Weights of a small mixture-of-experts language model, trained from scratch on English Wikipedia.
Size: width 160, vocabulary 12219.
Experts: 1 pick a token, a softmax router.
Training: 375M tokens, 5721 steps.
Below are experts of layer 6 (counted from 0) of a mixture-of-experts language model. Rows are named router (the router's row for the expert), gate (a neuron's input weights, with its number), up (a neuron's input weights, with its number), down (a neuron's output weights, with its number) and show model dimensions 0-79. Each number is 128 + 32 x the weight over its row's rms, rounded and kept within 0 to 255. Numbers have three digits each.
Before each expert's rows: "mostly gets" lists some tokens that are sent to it at least half of the time; "raises" lists some tokens whose logits its average output raises strongly, later layers aside. This comes from a sample of Wikipedia text that the model never trained on.

# expert 2
mostly gets: " York", " California", " San", " Washington", " Los", " Virginia"
raises: ",", " and", ".", " (", " ", ":"
router:154165170130140149114154117141121182122094141169143096072068113163113048123113087085103123159170080104107179160123110149132140123086145143170123142128097189166129126103114112204114159077060115125146127089099114110148061135118156102090180112
gate0:152130082115139110151128125127199131144088107189132115085138071162094065126121099140152168150155103196106114185138084137140128189165156111156118134102106121104061108153116141139117101190100111098173146110091188122163136170140082146127193125
up0:121062136119118101089178125121094081138097138090146150118152109078111157139152138101119062097089140185136135099087157102162161168089161126130171150157132141164148136171113151119143123104132130161111110158157093138166091033094108071133115143
down0:131112085150067107081112117142157115134135094082139091131214128121115131091123196117109143071141048143161099122181099077109113098095115124111190104144143196118154087184120171152149113066107128085156183115088176116084112098154117104166086087
gate1:125109114145144079041139127162115141167131154154186107120106122179151129100132079138118171155172115178097165131135090083088095114102090168101114164131116134081164073160185078153093133127076134140118139121140130119099121148177114127131076131
up1:145113103138166107082106136182149132117151083153148137155086166140106158112108080132125183116183158121160193072176087069101094111078113188091159128192163126062173096127129119107154162164146148135113145159150135130125080149139141148131140136
down1:158110120140089140184131160087130122079092099140079111116122097104125131123162120173170169133177168141093120131107154125119131123089092134202119145131153115063084130170114147112132141136173152062121102092162147190156149076121092147182109169
gate2:093150140127139138173132113174133192120136133143082135183154118133112143091134094085137102113161138090110126099121166127127117120173130127184143141094129157119135099204118140167096145177147107145057193149091193169159130140125144103061140122
up2:116104185090143195070111051082152120121129139147136177043141160148134143146130132166101158021111120162122083136142132163090149190166129142106132126128153123124137153100089091085167104089124134133112082112105149092116118079065168168087115106
down2:127161098108201117151155147143131204125128143147133098122047120130139142123159134095104108171051195147057144102201146127085136136112089123131105102137169151101158153173138128179132068141127143151072098136114138154113088160115143121169154140
gate3:164122153075155127126159120131098134169122106153179131115159108128148118124133097107180174141122111151152197087136117103119169103117157135165116113073056161093080117130171111166114113121067060106133088106184146107147136134143175122143115145
up3:129124093164141093187115185130081144092104146134106176145158164184156089122130148162088083141111158115164111138106087095100060138126129101105195152137144094127133198150140103115154121093132161073141180149130099115138186148146127143126090136
down3:204117129123173156154052109184102071169127122146142147110090152098079161136157097118177126077149116122136115149158081122121126107164186089106171114102128143092113115131089176114147185163146105153101093145088121138138074136156084118121089114
gate4:134136155089118164089142145187105090105073113101167129134130128091098115109060092115071095151103107125121109138179104155192163122064122118179132130185102126150118132152180161117232067136118142174117138206137130181130203089198138106139073168
up4:090121111042112081167156119130095106089069066134166106182177119131104101178132123090097144110108157125139122117059115180136156089104082142150111148132105123159117167124142140132172067136061108146144094169079143140130091102104109151114096138
down4:135111110051169096190175095125112042088153184169155123144143160114111104112110167148150107143141119189080180186138147167136125100104073152104143136186082196093102112111130103176089117163117153139052156163151102105134114121152113165110106082
gate5:097081165131124196125096120103118059148123096118145174103092117082096109117142169151097149124156116125166114129124160147103099178061116182157152111151156080109044080104133110147172151188169098121133131123129125129109136117109208076111133144
up5:100134139181106139116071145137127115152207069182117118087182140165115108126072106128145179161111081121113153063136117098133127103124133155087159099144062151127138159109103130080126205138121078116106094086116111123098150035118180115098134153
down5:148119099166102112171125155087127112128067107153110137156139098124101125084097122134069147109125108127091121146136235117069119182112139089122137121187171139147088149168168115131122134177207161146097162125097060111096118080131122119097142104
gate6:162116127129103171155121113111135123133037166128156116107123053202154131174116152124059097097141100068137170117124049163136142116124110130106142147050130128131147132145123171149126111118094139143160143133163040136150151106140145131127139128
up6:169069123116147141076142119194122103103060210186107125027133131124120125131138130105145086118165146059070105138106141164081165147122118099136134178158172151112108102120102138149155118039094079143085130139120160126100127177147087151097107067
down6:122109131081133089103086126090146155133076115174156145080144132119122126149138142139129083098035122157174121154106155143150138171132082118104091057164155172100112135136115163092111153097099150133131114064161173119125089187125131084172136203
gate7:157140183144096124129134103182105126072111161178112077097157110156144130108086170110114090149153081217152124120151129112188120136095079186117167148163116168127158190077109152154147174165170115167136120145124093119162135098172094175130127132
up7:121150069123088132142176103101085138081091172095175133174191171100151184126097121178088105144138139103137115160141139150104172117146124068177138177113086137114178117175204115131123100106160069169145121077202173162116125092131152093120120117
down7:154128162136113053087165185103148190106148170095085120125049177117139164161104126157127113157113078126185134120114163146122112113144178162153135140107110094094170096170091126136090050094082107132103141142125159128105157168173160135143154124
gate8:111148141167167146110157194086106106124104131133124100160099170083069142155108135074137110105087132169089163138122083138165167137095187150146168110160078131169147178115156155140141087095148094103116124137081161129138045130113158103128090208
up8:151124125085109100123079148111112127105098104183158119125133200148115120137154110162116082096087157131167105106114147058146129168157118086110167128144112132112149155157068124148132103112137153147113111121150168163110083133143161157229042141
down8:071138144130149126125156106121145118179074104202151101150135105139139155109109177115093111171177120132171121109118125160155134163143145117120148180039141080152121189150161102152121124127126107158121132153079131152112163132141112152118149120
gate9:125108166093157119069124079164183113110096173151089109136091125132153054134113123020157249144142120101138114148103122143082090071158090122195093083122139171144102127161101138130160146096132067161136193155167098185111113106140143116135154107
up9:152094187116109162103115129087143075160060088130119148101108142146100066146164159093141194128170159156120108000096099128104097036145113127177105109121139115119119103089092163172125155154105096106116144149172141151090113067151112118102136114
down9:187150113114140156097137145056187072208073170108155118170091113145156114115146150138125138158151115127118095088094099091153091139181118129140132118116120145098124048114084161080119132108107142106080130089135142173111142106145158130161157060
gate10:136135154137148194076058123082126081157146102097124120100046126115119146108118169135120153196149106206156084113122073129127143151126168144123097101149118135182107171079131137135171110124130103102124072081112098126124142105131152137080093113
up10:141078095108052097069136122174137147128147146077130122088161126176098171102122112127131173090115066080000129106153152094103140136147118163135115118130111116122132127200084098165120099123154123177132144170165157162094154150179074095163143142
down10:119116139129159071111163147129100146122102178184135156138032086147104090138113184160141139075130156166168142127155130108173098135158141064118054095126127126191141095166127144120059131125194129157159133152124108141131122125161123155149086179
gate11:149046117106123149129134210132077094143098150136133072075109187163124124120144144116079120102119145064095140117139172091120124116163129148108113133089120114163155148111157120058140144110157086144160129146130188081115140128090147134144067130
up11:162144105154130174158128205143123127097116155040113136117026098117164039155127109124128113093176088107099140093101168105147105124136114117100101087119137132170122152112098131130131142079081132133106147155137080157117134059127063141162117152
down11:133164116167149111105111141112125170163209129116126096107150074079095170109173083102123179084116116150136094080151098173156122111196139172154101148106076114122095094125145172132105139094111127192046115149135120144092083155094160137136119168
gate12:166182126093137110167120131075186138105116157112154129084139141145138167136159117167145077159117150120137176115117089104192175108094162139120112142148111108184112132085169140203082130104151160108127170088158128189140139132091069114119120185
up12:132070189147093156142114130140059187110204121109094133150120098100169097119138121165135142124145083152127094162117189172110112180159125110127057164110134108059181113188078134062160122108162099180118128181131146075149044142146157172145109079
down12:131125177180188128088117117152119071142060144134115148179133124132171111094144160198103115182094077155092117187199117122136125055100105157159119066099200124168126163132108103116100147098164080149134122136143156131205111138136187116102142109
gate13:132153117101156128113102133172168160109172126181131171083163098078131110067129089115129177181130129114137136106180155091145160135126147059138070160111125092172090102077158096131171082109075179067124147142148082160137115131073100149161116085
up13:123131121123114115128101140137119135150127157159120143139122185085176125141108107173130183221140145054152097073180158063084138092166186082133084186135130113123114134074119142116157124140081148143089087192172093140110100080117117124106099087
down13:164147106130094107090135100118128143120148180169181126139212168088138120149136150116151168089106097104114164087138148153194134147120092096110117048130156089109119128115112064122178184117124158156101085189118169126132131096151069079142176147
gate14:142114074138130105103126142134166148154112137133095128099101133172169115095158057113143095092116078082118154122131160157119070087083190147175127131091116135118132150118126146164066193087092104086140120118155150105120090089107117121109143125
up14:172076178166142159113139140140069101108143110159141138139099079123124122137104121142083100198121123129164111083110129160191099123162143108101170082134132143074127099102168115120082142234176117155140122152087088166110073145102115148118092162
down14:119116118069155127084118131174118088166192181108136084147184102131164170116173159189135121164097147147132156142095178139095129120106116119144120162090123145147084125063156039115095115120102141106115143145081097111107132150155132137127158123
gate15:086105172181167164093115094148120140102131140104130122099138101113108142122126114126157143090142136167199227154162106087134135078161093135189076099152120171156141170128035096098154175115103076119161144096105117118106122076144165142050133156
up15:074134066156126102135121133107076097113115100088082153121152105112117105161092159040127116156109113150071154180119116088148144090135120174132074122099127126170072190080133069116101140119167081106104128053161120139110138154135152144119152096
down15:202128116095094130112115069195101113167144092086099107141152185122056145100135140129108152157115115088185136081206140103105136113170145122166075086060148151130144147155130166098166110074117158119149147166136164118089154180168123127160086127
gate16:104126158127072093087156114123145104109124136159122119139158178105170095120211141138182079110082095118082116135124160104169070107149143135123108124153075132132144161065123131105113133146117099132185135194080140101122157120140158101174108119
up16:095115136151094167144098127100214084063119111176121108158165111164163133044126163110102130113112169135112141160122151092130165108094167129139168118155180104098095173126122115129155131163192100159135173128123091130139202092115097078133124147
down16:122089180164088005139100157149107060096188120146124119149144149157141125123196130135158111119134090177123178100165136067086076112084125100104081089133135111078117193157118129108134094098118109119108112160119135077149126129075135116125055131
gate17:108117126080090102159154164168157049119144111149152118155102146110079113105136147165142064107152120091058125173186137111148138155101081175145094152117145155133136107129141089096136127160173113109141160179085145140199128125076174091167173127
up17:107083114094109130129109159152128092176069067140169119104106183103152141131086129187154075068147155130093178218101095131088079115130100131140178136150165109144166121146087164116154135157168129141128113115106119155137131134073132139129132156
down17:140087159202109100161166135071129141069139121118123082144116140131151100151128119113079120099209184142099138165102038111079125233124165123132121154119056075121141182190103108147120128152122073085175138107144137104120169086162169157098142155
gate18:178124075143122077107159079070099168055084206096126121129119141083089082129162158091146162124090094160102092143131104097084137159149128134127118148124161186122148128153162133113115122080144101174151140096129093131106073116173149113120136131
up18:163090134085114137148139097096077126121120143124119107156101143091130143143147146131141240165100139122082088057148123126098095138162118215159154130079153193093133133149184142131111125092110162165091130120149129160190125094171142140121140135
down18:092167125096137069147158085090088157092118108104162157137060093110199107116185061141140160133101120156124116119157090171146119128167090190101149120133134157122134133078145169120138159133050154087130127114120131180168162185155105162138135124
gate19:097180138087092088131123089104157154179144150165166128076151127074098165161112096146145155144125138119112210057094203043126162124158098140117140128157161121138111214129140146146070093109150105139121125146117118088131105109124171084094102179
up19:153126126209131162134085147167070116119129135124147159164146142095101146035129174094140087101079082107193104132112111182089134111155176102119076125166148071138176071132111133081157115083130178135165160143108131156109136093114160145125164088
down19:194163079124189143164149123101103170095171139079068154149084151104131112099103131156149133068119108154098134109147155063121137152156084109136148118163135158092168104090126082140104175139108172145152109187106157120118082093043123138122144131
gate20:131074130110177119104110111130156164099116160169144092155100160120091119171094112079128098175152137118152100110101131092124161178142112119177108105112142146112161107098038071124122145175144151062162138156140105117207109127134143138142205144
up20:081134159163057108138147145131100120180147100113097163138129136106120169089148139224176142090098087152114111094096151121120091149110115165139099191147192105090115107174196113141152134157112101132133151116139151104153132153107135148087092140
down20:122050126098155147112137078144122139142111119143111125102086147139115132106093128154126181103086153140108120122145153125073164167115088131193112143140124196124100136221138060099114088104148181092132142068166122099110169090123137101140153094
gate21:138126151168080151113113134168119151096135124147128114177133123129059111084129113099162107073074148112151152072128148136147140112082141085097170122140162161119144095131155216201116130150114143123073137184100114162202110163097136111112146158
up21:133165121160127112175116108153101130118109114082114194120132156169113155125092128127094129107160126141148178129119120170127131188096076080105151098175170079163073120177115137108103114106119172137119150133075078110123087134121193153060112170
down21:176160167131094126207110163128171127129124150130121140124151122151104119074091161156143127137117155138083119194098159100119114164103125075122113135176120108177150152130138168181143085089129187109134104069165136122176196120115193109129169168
gate22:121180173152119129112147107143129176135153147145127143127147092121068145199089149144068070151167083100103122153117103120134150168172140080192113136136166118087134133122106144119146110069113166120106175113134122165149119141092165108143155145
up22:059124075117050148108103130096092148143060105132121131135137094126100115118093126073117085095203110150096152120137151150120134100116145096159195090180138148073114107101183132110147147139143139138162102126124096165073158147100138158083161101
down22:081105170093208180106114192146123069119142128155180115129090098052175118173118127143096124166135106147181139107125033146174106127102106134200100184147110116126149135157170146150139110094156141136123090142106158059145094188130084160152065113
gate23:106098100143107098117103117165104102111086148210149070128151204141127092124099155134150176104106133124112176064108200068133142133128188066103183071132117153141126125082141100034084143143136091112151112175145174089147206137147131103077060159
up23:135121155148108110172135093161151122166174140173160119134174113133182182106161106101126108125044179132204115104087119138122141090151154131101142088168083132107190110178152115141146176111145083164112107088133171131112175119103131084174153109
down23:094085170164124133110131077222182111157118104142168104171135137166130111148136144128117103128091138187170126100055143093156135101139188116133150062096098162182170067163102122102130082113148139082146135146122159118074155164133094110162075125
gate24:121128109157117070166074109121123129108087109149082087200135108111111090121113077148134161123092127143112170085142091095126080114122074142164133086141111152117112120068166157187096088161087125141132145175180084114153160146114132147151156168
up24:138163126127108091143112092107075128130150107160048092109112168101119115139159140154149087123167165164081105134116120155127081097085139126148121139084203184119153084091135121150095102151152078095165123148185068128107083048151091083117161089
down24:140076119126100105140087115111164085072141109125064124139082131104112155108105143131106211148070133105146103136107143158157097117155105122104097156150086088206134109098138094158162157109111128216147134123166162139113123144125123115109078149
gate25:135114127124105140135167104147125108139101072167108155124103093100130094154158158150142134162094088100109100110108166070208091128137148088161108080087193132142109135094137160165127134090141109079140085163135131130118148177133127116113127146
up25:107132153159155145100144058158151081115125098159166151120146133057187060151135164143141140187146099119144123123099179115205085128167153142100146145053124140181145088103177164125179117115110086122136082167116132136113133104138144158092071123
down25:128135091168059127174131187140111142202172127106126123148142092157115147142140063096123195134133137107121150173138143183096122091093087158110148145133149153093069115078170112153164147104069130125120126212099159151102109051106123125127195105
gate26:115143140145104164146191103121114147109153182096094159142159050088080168193124099118164145074125169098109173128113139107102120137119132107086133146135157122092110187174140075133129141125147123134101146096116141110138081095115115199188146088
up26:086098135153109074104068152120170154165085138107177162151151121156082152163145203118114204178133129073172045140146119078125159114123163145142132093128129105118112070154120153137165157134152095147120134100107158168100136197098078128156138151
down26:130112128167097121095078125139111143181122108078043180142136160056183112099137091089106135095121129123110178130088054111111086096068137132167127135143157138109061128084095146100074141151139128138168181178096126148115204116122150115122175181
gate27:085139166088125134128173164083161109142137130160143128144066122189076158120158138123107136163153140060083116186144110115151120134085126119102123125083160100123114169101151212178104133092105148113129103111131132107092067155085139108111113045
up27:081126137141185159163107095158185099126131137124112094182105096143067098070150136141125136184139182156103147229174099171112119098098060115131172135092114083160147144154124154145164151088108176123166089116117142131156107086090140167132139101
down27:142114077114130070138119114147160173118152076094141162146126146132169119097118136098172133082141137127073156170174087162091174146161120092073132166132088117091108145104074219109144134156084158097104140113130190123139147116125148108181068164
gate28:166183096144124148101141132143180152114132110132102196152144148159119102156104179066150152087158171057139096149092170095190151113153177068151127126088111095130167081125087154136151122126187164128124139150115150152046132078159130076157153161
up28:090174131101129153091126150078067131137100120107135132041219110188161102099169141125127148143137123162108060188112138074180115110155177148128103158088090175155134087111139152157125132132113172107134125141094150136090165133117161158151136160
down28:112104153118190106053035124108100119130165073119133132138104113083137122077162135083113102133128154121160149105162117157211091115167115102099156129121126104098167150090073105138064092081117094117116155179120127133118154153080133119096132123
gate29:104080161168108125122130089140184114077081093133127145109088144147176118109089114078160090139192142140149092109174113133098133112119164115117129060110146069171166110108066106091157089100102140164178129133108094105090121165053133126133111176
up29:084149048087132151084144157117135138159134169092118130122165104135130157123183128180085149143086119065108164153120170148097113138065068141109138213152141144096064142124175138237118130156139130112145098063110203103123110102178109148082143116
down29:119072168145156164063145103133116111092120120155091084111185150105176039107130144116117073147100044112107126178147059162144119187168086093117129161118138138121136095143159182091106167160097106121091127089099102066100088114127099108088118145
gate30:158097217108084089113165168103165137076104126167154145099107137093164169125119144124142185141130183132135084107149129136151105199086175129152109159098174133110114118136099097155095172094144109134137126115182068159138065124112168078068089136
up30:190123146099101130158136144116170097115142134134160133155095154096101156196145080150085146098167144113123080086149103126096078121149081085128135088139123131122196114149102120137098085100143142104189121124146089134191086176153144164067134127
down30:120054118134160089097126174062154155110144135120145117136023078124186185139097074106158129128086168128096125089132114138100127168113122142132147099134114141163150053146129069125106177156103147097131175061139137101151136117131139089066108103
gate31:139168075159128153127138098179173123085084213177164085112076185114152120094169144076114106152071143119127150132191120142148064161107152177104168101150154078079104190125150117192134066157121124100147128110146119081077059126122092153118141103
up31:085110117076143114073103184097095087126110141144120139105103199164212109142167134134076144066121146159165170102193138152104112139111098151100121144130176086095098109110103137165094168097184156136147092131111111192072148111121137127176133170
down31:139147173166111110115188161150165199167136147133149150176091158192182158164122096137127134102129142099124088103102153055137114107126128148142139113120137133135176117087149123100156134163109058170138123113074119095117208111146066112150134062
gate32:180162081123123074143086129141125127128121160125081088141138087116122135144081138060105082099108115156119140097082097102150207167144149139176143132112152145142159070115167205113039108092092148129162168100125171074161081132098098103157093136
up32:131127153115174143119157135096147097115150103175142093091059178137147135099128133171122169160105127125144087067142194101137109068127119068099110151155113167090088146162159020131108108131136094124190132108102110122146165085111113196055123076
down32:087185129140136100124111117103116139148154144108204080110148197155092126107150162143094119113154108091136120108130168162104112085165076110148116129086149133064125118088126101151133191115157175126074165127166036167108144058112105091082170136
gate33:147157140159131216102122109150112155137187163089126066098060131114168106136137129145133095144123124146134122083081125127131099165148204143118150108105093141134017102180135126112143063105095110074148072156145083049130136152089123077111176173
up33:113137121149192118106113184125072160168121129081105110143112090184096151060101138094127135083175152200110119099141125095110077099153154150148162158137170128153189101170118091195128083134122173109128135110151121160144162107128096151167113122
down33:124098156122132086141117134131124131095135173129106090147158070119195085140114089104131158178110143167183127143091119127152114128138060076146124125148048179142125166139152110108099120160106153155118193128199147122090184174130126156162147117
gate34:096115142145123180171222169111158125089110125120148036096106154131133115136103128134145072104124114127151146166151145088145155185139128109138144138145187147103123115085078085093123174163164098113127122132146123112080061175065161139079150159
up34:111168058106102176177073074159079128168138148135089154163199113160164181072152124166131157132122174120123165152096138140087161107177112137123103156130050145056134080116116122156136151089088161152158133108137139138151128123131143148127100063
down34:118116139121136174157153154205144146140081164101104066087143171113107096159075138149101117133141095084101115108100138087113066160105120105173088136149154150150120139132099138093144176131191093041142149151133082103153030145119104092077159093
gate35:077151066146130142061105105123124093092099129143126151132156161150100139168119103117123098021109135167132136083141119099156107201073125122096097117117119184159120073169146105195159091127079101104143123116158135114146100111107157079140119097
up35:134160164134144140181121124137160151092143106093177130165157145161135126110153159091121133099134223105174136168109141135115085126132146132168224107105126083136156161094108200154182180081096091131141130157102072165139145101102131116106131133
down35:127134103124134154101160109168150089153112084153101142091112112175147166085074108175159123148093122194106103137106128114185142179090119138060104120124092147179165073167156137138167124120101102116131149120132137090119094117115151109146138120
gate36:161126095144174138090151120143135159140122101129088099117134140162134104123167089130030131115078137110119131143141064093129146135148119081130150120094116083111130145104084177140206131140098122053122154158185106140171140134137137134118111109
up36:071092141135113150106118121194188114091150135181108068184123117132112080163106151162103105143144108091192130159150149095151181161166161130126073136128138159155167088150125154120094113075192140144153113123130104171188156153075129115202172205
down36:124101171102136177133200069210086128127124078196055150120192155132127107124103152171124117140118150137151124100124134114150163137113142119164139110134152125135134136133160173192116111118226132140100135147110158111192108182068090135159071120
gate37:156148128115143083107154086147148155072133148132154137151195149148085148115089147094168169135133168147140125141143099138104120176086154195133161117111123171181133110115142085153075108159096143116114122062113105125150132114142108051130089156
up37:134102051114088154117100191112144121110133047113170087105098129114168117140133133135090102118081122121075113117130170135178109135112118102095133135208109078078098155140094155090103127139148111170163157157095157133112146140137074114125109093
down37:172100099144158092137171124073183146153150149134162204173141149120138133141083072165115089164031173138113177115169111175118090125106117136102105104140176135082137138119110109075107112092143128156097116118113170160124135131187060127132150098
gate38:107151130112145161097120121102150122083120130155176167139071170179109106139116097073115168096156137123113129159129134155129086103129152111099123074133155104116149154141145095149165126114045124116110104114092128119183133067190171131116155133
up38:129143148128144152136133139145091164163129152128071116083173100071107121092125195146144133154108067136139124133127143087102192118131081154156105177135078153129106162148104155173083083164186151108162138187134094154112130153128110116123079093
down38:176157138085124079131107094083126165139161154140109158097085102137090072114127169105136108074107161148186164195104201114086139068127165154110118182088123189166182124088138093140145152109156114096144110107156113096128094160110182117113132130
gate39:134117166172114105156089156142138146110131100141144145113114198197130135128110130172088096126132160075114123177117138109065116131132132155200137150095081123107126151152167150060171147108089108137111188170147097128116128109147119100158103148
up39:067083144112159114146114160117127096129134058209130126132202160129151077135126089125094141125150123114137105128124130178081152137139064099114139075131118142144178125144092111172099104073179109076158105216096158057116168129104093079154165120
down39:126151083130109122101172118154135143120098120156194164182142084149143101090106143108152067095142131130075116103109120109181113103147054116112145166219085106089159115137100150159175170130128180125157074081136088095144128152017156081059114121
gate40:130164149120113148094043117169104144073107138159179171092092134219095113099138136097111159174087148123122142163113117133182115151140177144155132131134110113109133116103126139113110160090075125129076139104155103109162185164127144117124125132
up40:138158099073144052126152158107132103140132110105125143132071120149153113136104106139141180108100138149086153095118131131116087104147110108147126156109132144139136152139055135151071142137152119054128124091104137097141152085125134148100137049
down40:165168157114159110192121188070149124082155098140157123158085088134124053132145146121150132074187131159113143088114089075124091115084072176148141118156138110156108117129076113145126121115149114098121141136079118167122179097113110170109168155
gate41:078119107199141140127152128162146163091145120110155137149092183095067197142155073135106068142157164143169112122141119101143164099195147139134115125133064101190208157141120086154113127074110125155099134133180170153144110145162154094201135116
up41:034116139183094109106154110127168157120182084200158103092126178144107152141144135137141182156116139176176088105104139158116139125149098117114155107155137096144162129145135156137100109099088185117092198098178086175092074174179136123174071118
down41:119131076082106090145117127087064152118174118063151089098144171159157220097116161095177085072128117179096144144103142087161144114126147154130190098107118084109115168127143135089160152179126059121133177143110136156095140105094133057130093116
gate42:124120121076119100170153129128100118098109147139134142135091190150115113122139139098135122146137159172134132146129149102105171083104088147186104139129177110103120065063147099165111148131166146105098136172144130175110159132076138045103166164
up42:128178128136124114197063119154148143171149119127166138121184145117092085151089140138153083133177178067177165150116148105083168125098142089077118096161156131168125119142164111101133123144159130132144108139134139115152146198067196120123126175
down42:125122143092151170142127115092136094178146113148104145143109145123128080116108096108107150136166131103095156122136120183192074102187130178154103132159134112142083146139204118112111130125054168108129103129146139137106175103065184172174099169
gate43:112125119075127148046180099101114139157111094183152116077093089157151093166077112151098119200130155093179176158161169104076139089152131131171092150143063149121143168127152103154129178159130105111103122101132131109145107136102158075117163118
up43:086108187131133059174135173143116080138111173203132136086152096111070136170090163104145079125104104157135151163168160116149117163085103132149127192124067170040080159133106041080112127158116129099136109096161191146093145126094098088169162171
down43:133134188140120078089133102156171080118090150077127112174105082123119086163147129147093149129090112113172111112148101201084146146169097179126155110165126144132129166169076100105075154074137166123172126125134131110153107181114152146116108142
gate44:124103157140128094171123135144121151101090117120194139127101107145099054161132179083177140123109178066145096114199213172104126083104138088159156147120151111076131137122158196107092156109127107158098106133144128147104138099127118142076099116
up44:096126150101118109137125125125112139114083138182182166184093098155115089140152122116186118144198122114135161147170171117089141145150125093116108153102143083126057192112119210088115212131113145146085073147132099123113088080086156133102128132
down44:131102099111126177137108191088154193088136164154174092103126163143164138096098110094187107080152136122105095143096123095169122143122130146112176159148123147206123131106124141118130177153186125140153119148089149075139052146153118137137077125
gate45:150130159116092099118085142129061127192132184133072155119184118178125144146123123121154094144141103117130091107173050157182200111133122155120059115113132130102116092138139108138110141174113066121120193164100115142139138112115173088138183143
up45:152139086153134105106137117151118109113116059087149082109135115153106178120097140114150083144105130135098111056132178134123115144128097094169120171145079174142082209147146153141160082137196123137139086141174123129146176144088041160124060128
down45:139074088067161102103116168076168103142150217201090137157094073144114118153141145174067110149116082103100147116142121124100138164147129103098138144111108125127195075114158157183146127196181160083106135161123133083144134106100188123137143103
gate46:133100161101163094116160094077147165151091113168147122115094129152104120171168125144126109114138146110087181164117108160110182148142099179158144150111166140131156084098184132114105127113202126117099137149173216176165128093141104080142095075
up46:153095150060125166106147158150137109126120111102138176072108072157070186133170095125181105065135073077092119072088099087121091141112114149086155123198113093104149125113116175113159117064109149077135132116190079041117142064118157098141100112
down46:117102128188172130091108128164129149122095136101153175095183159160141205094169082082161100091186061132119106098121153154141166145130178138157095101160164129156191122094154177111096128162093130160134143124091147144136039097097089143060119157
gate47:093178100159167139188124115165161121123153158122140188056153142078078051100112143167082120141141116140160136090176103149040167153065158118061123140078115141153115166143106188152142161101087119098113142142174129105074118108094109131145119136
up47:170100089080085127124062139100069115120117138144115094173083119154067106111094095138144068138101135146125124114149163137165084109170119116111143108167133146106142123120128104130106070135145092126138089114179133150197152150158074181153103137
down47:136153155111115136091132094084171134049088145166173104103057094103131114105146130170116097124168137105119123194190110114147132124131103102115145121122143145100169085139092143154155154081183127105163103115225142163103149170127146172131124152
gate48:116094162094145121136155148124138157138143179166104127057145114117118138116152150123117151111175134144163166086116119173153152176098120164181122137137143174114130121126086170181140126099096087153161176120087064137121120132105140097084110087
up48:158122117096139121155138176061168163158117119122123076047127107112114114125136110097127157148143105192115139053109134170129136223108112160203106094178103140133123095145098124196131158087092109167193111140068075150171087094112152107122109081
down48:132140128126116133182125152202143147133131104087129091086124136096140090140133078110147117092099117134199113168110069162149115097126140161141180081119141098116135097161119187151104127170121096082140150120121079087122111114162077162144151168
gate49:169165211135125117143166132103095120104142118130170170146100120138076059130110111118156150100139117197135118121151116144151092151167120186102205084147154157175161155124074119160195158179097098155158115145136152093137144161145127126093148184
up49:164145097157193080143163102107143142096117099094076092165099136112201149144107137140125066124138119134092118129110187128099158104108145101106115103087170174090132174068151137115120088122096151074120132131107129121152126109129038104191148141
down49:171150138162142146169109129107114088133147102186178176147098090152091057130069131185082125105063175086146165151146148128102105086123126107134085085122067134148090160087137105118114136110118138154086172131148099086125136116122083077087096099
gate50:162075084142144093117176116122151063072175126133131202148152110099128130157150150125058162137074153105140127112097106156125156163126147117083114119157075069187096134112120124141074143082135167174182057099129133134139106189109123185111109135
up50:094133085116098156120098096125197102114126066106062163106138151128140142086121122132140120115123113148112164073174140112133086098143134169082122160175133117124143184131113144143042137120153166144137191090197098080071070135141113201157091083
down50:094163131103121111143091160096126152157102151089078141097131089084155060116145128097103109105090153067154118102115153146124135137139110089081125167090188123064147161132198101117182089154124093096086112165101151177163230078114111135159178165
gate51:091103161080172076132151102178096144097068109134115127136153172142064113140165065138158099088148121181103147135082112145129122161079117102126184080137187126136113104128142117118090098123061167120168144118110092171175147133091100145080138128
up51:129169111108131130184118165114163129167109058152121104128077125111149161162196140094077116092119159144091104120150120161159151134025137150163129159183145118081112124113095207122106166124160086181115114105101150100115133108121152120076129092
down51:126105126094131192143106160219175153099123158114115107096061093123110154152103088082108136102133095138150138090199127173105197117129148132167047144156092094120130155145148180107082138126096081154128091092125124087090180100145116166151146185
gate52:143132128179092100093116107119093115200106152123093173091162099128114156162076131123120064111143187178134192108120107115114168117097087116141106107170141120178124118124108135155147131167107100094170143089095191102174131163126101125111155177
up52:134214130192123106144123176081144059159146153117060149176116136155142171124127128101150068156101161129112124125107067102116110163089132137123133155115123095153120175136169100064125171144111126105147074123102255112096111104102178131070118174
down52:058123147116167142146096175132093159126135165115126101107129120062116091149116089139132149163168147048085106128105170183170174226099146093178136206193168116106133114080074148162101132136111156144146145069175163101138106171161077086170112148
gate53:158155120121081072160182171124079161154137114105094134178150090180068079078106101117140137127141107230115142113104087134120141134161127064112119078146120152111147061105124153122183149160097108090173132132120091102103118153147107090094080190
up53:104172097151150124107125119113055154189086109149063118146101120190137082094130102165104154090129091121133103098095057094078132145149100103054107127104133120100117080103136162139198179144127125064158147101104159149052100143153105149140161160
down53:091147142133098116061126135090087154151090093079080173166094159197130080125164141137119116186083101134099132161115114182091177156153124120064116094116100101116056147105173103146108128091147128157151125169151120132086114104203116126137122115
gate54:149167123074093133162123183107085205152169126173150135054056126120109109144102101116138092102132208146102152131203142158081095103116087146119133115072099110179108129071113116157186075126109108148139100103119127150138129151128109149131131137
up54:094081189137152116132116124091181161120121129110153108158170147112063130135127106098127161124112120144114095149161089149166123121100149092111179145181103205080150173232145146157100122101098089090106152149086086120091093129146140127089128167
down54:038071137152139129131110118109144156149098144157126145125142166101133112127127135173143179135122106096156184077103144078139098156169048082180126129130082192136126131143116131130120122142127123118117152182161153204156041117199159071097174103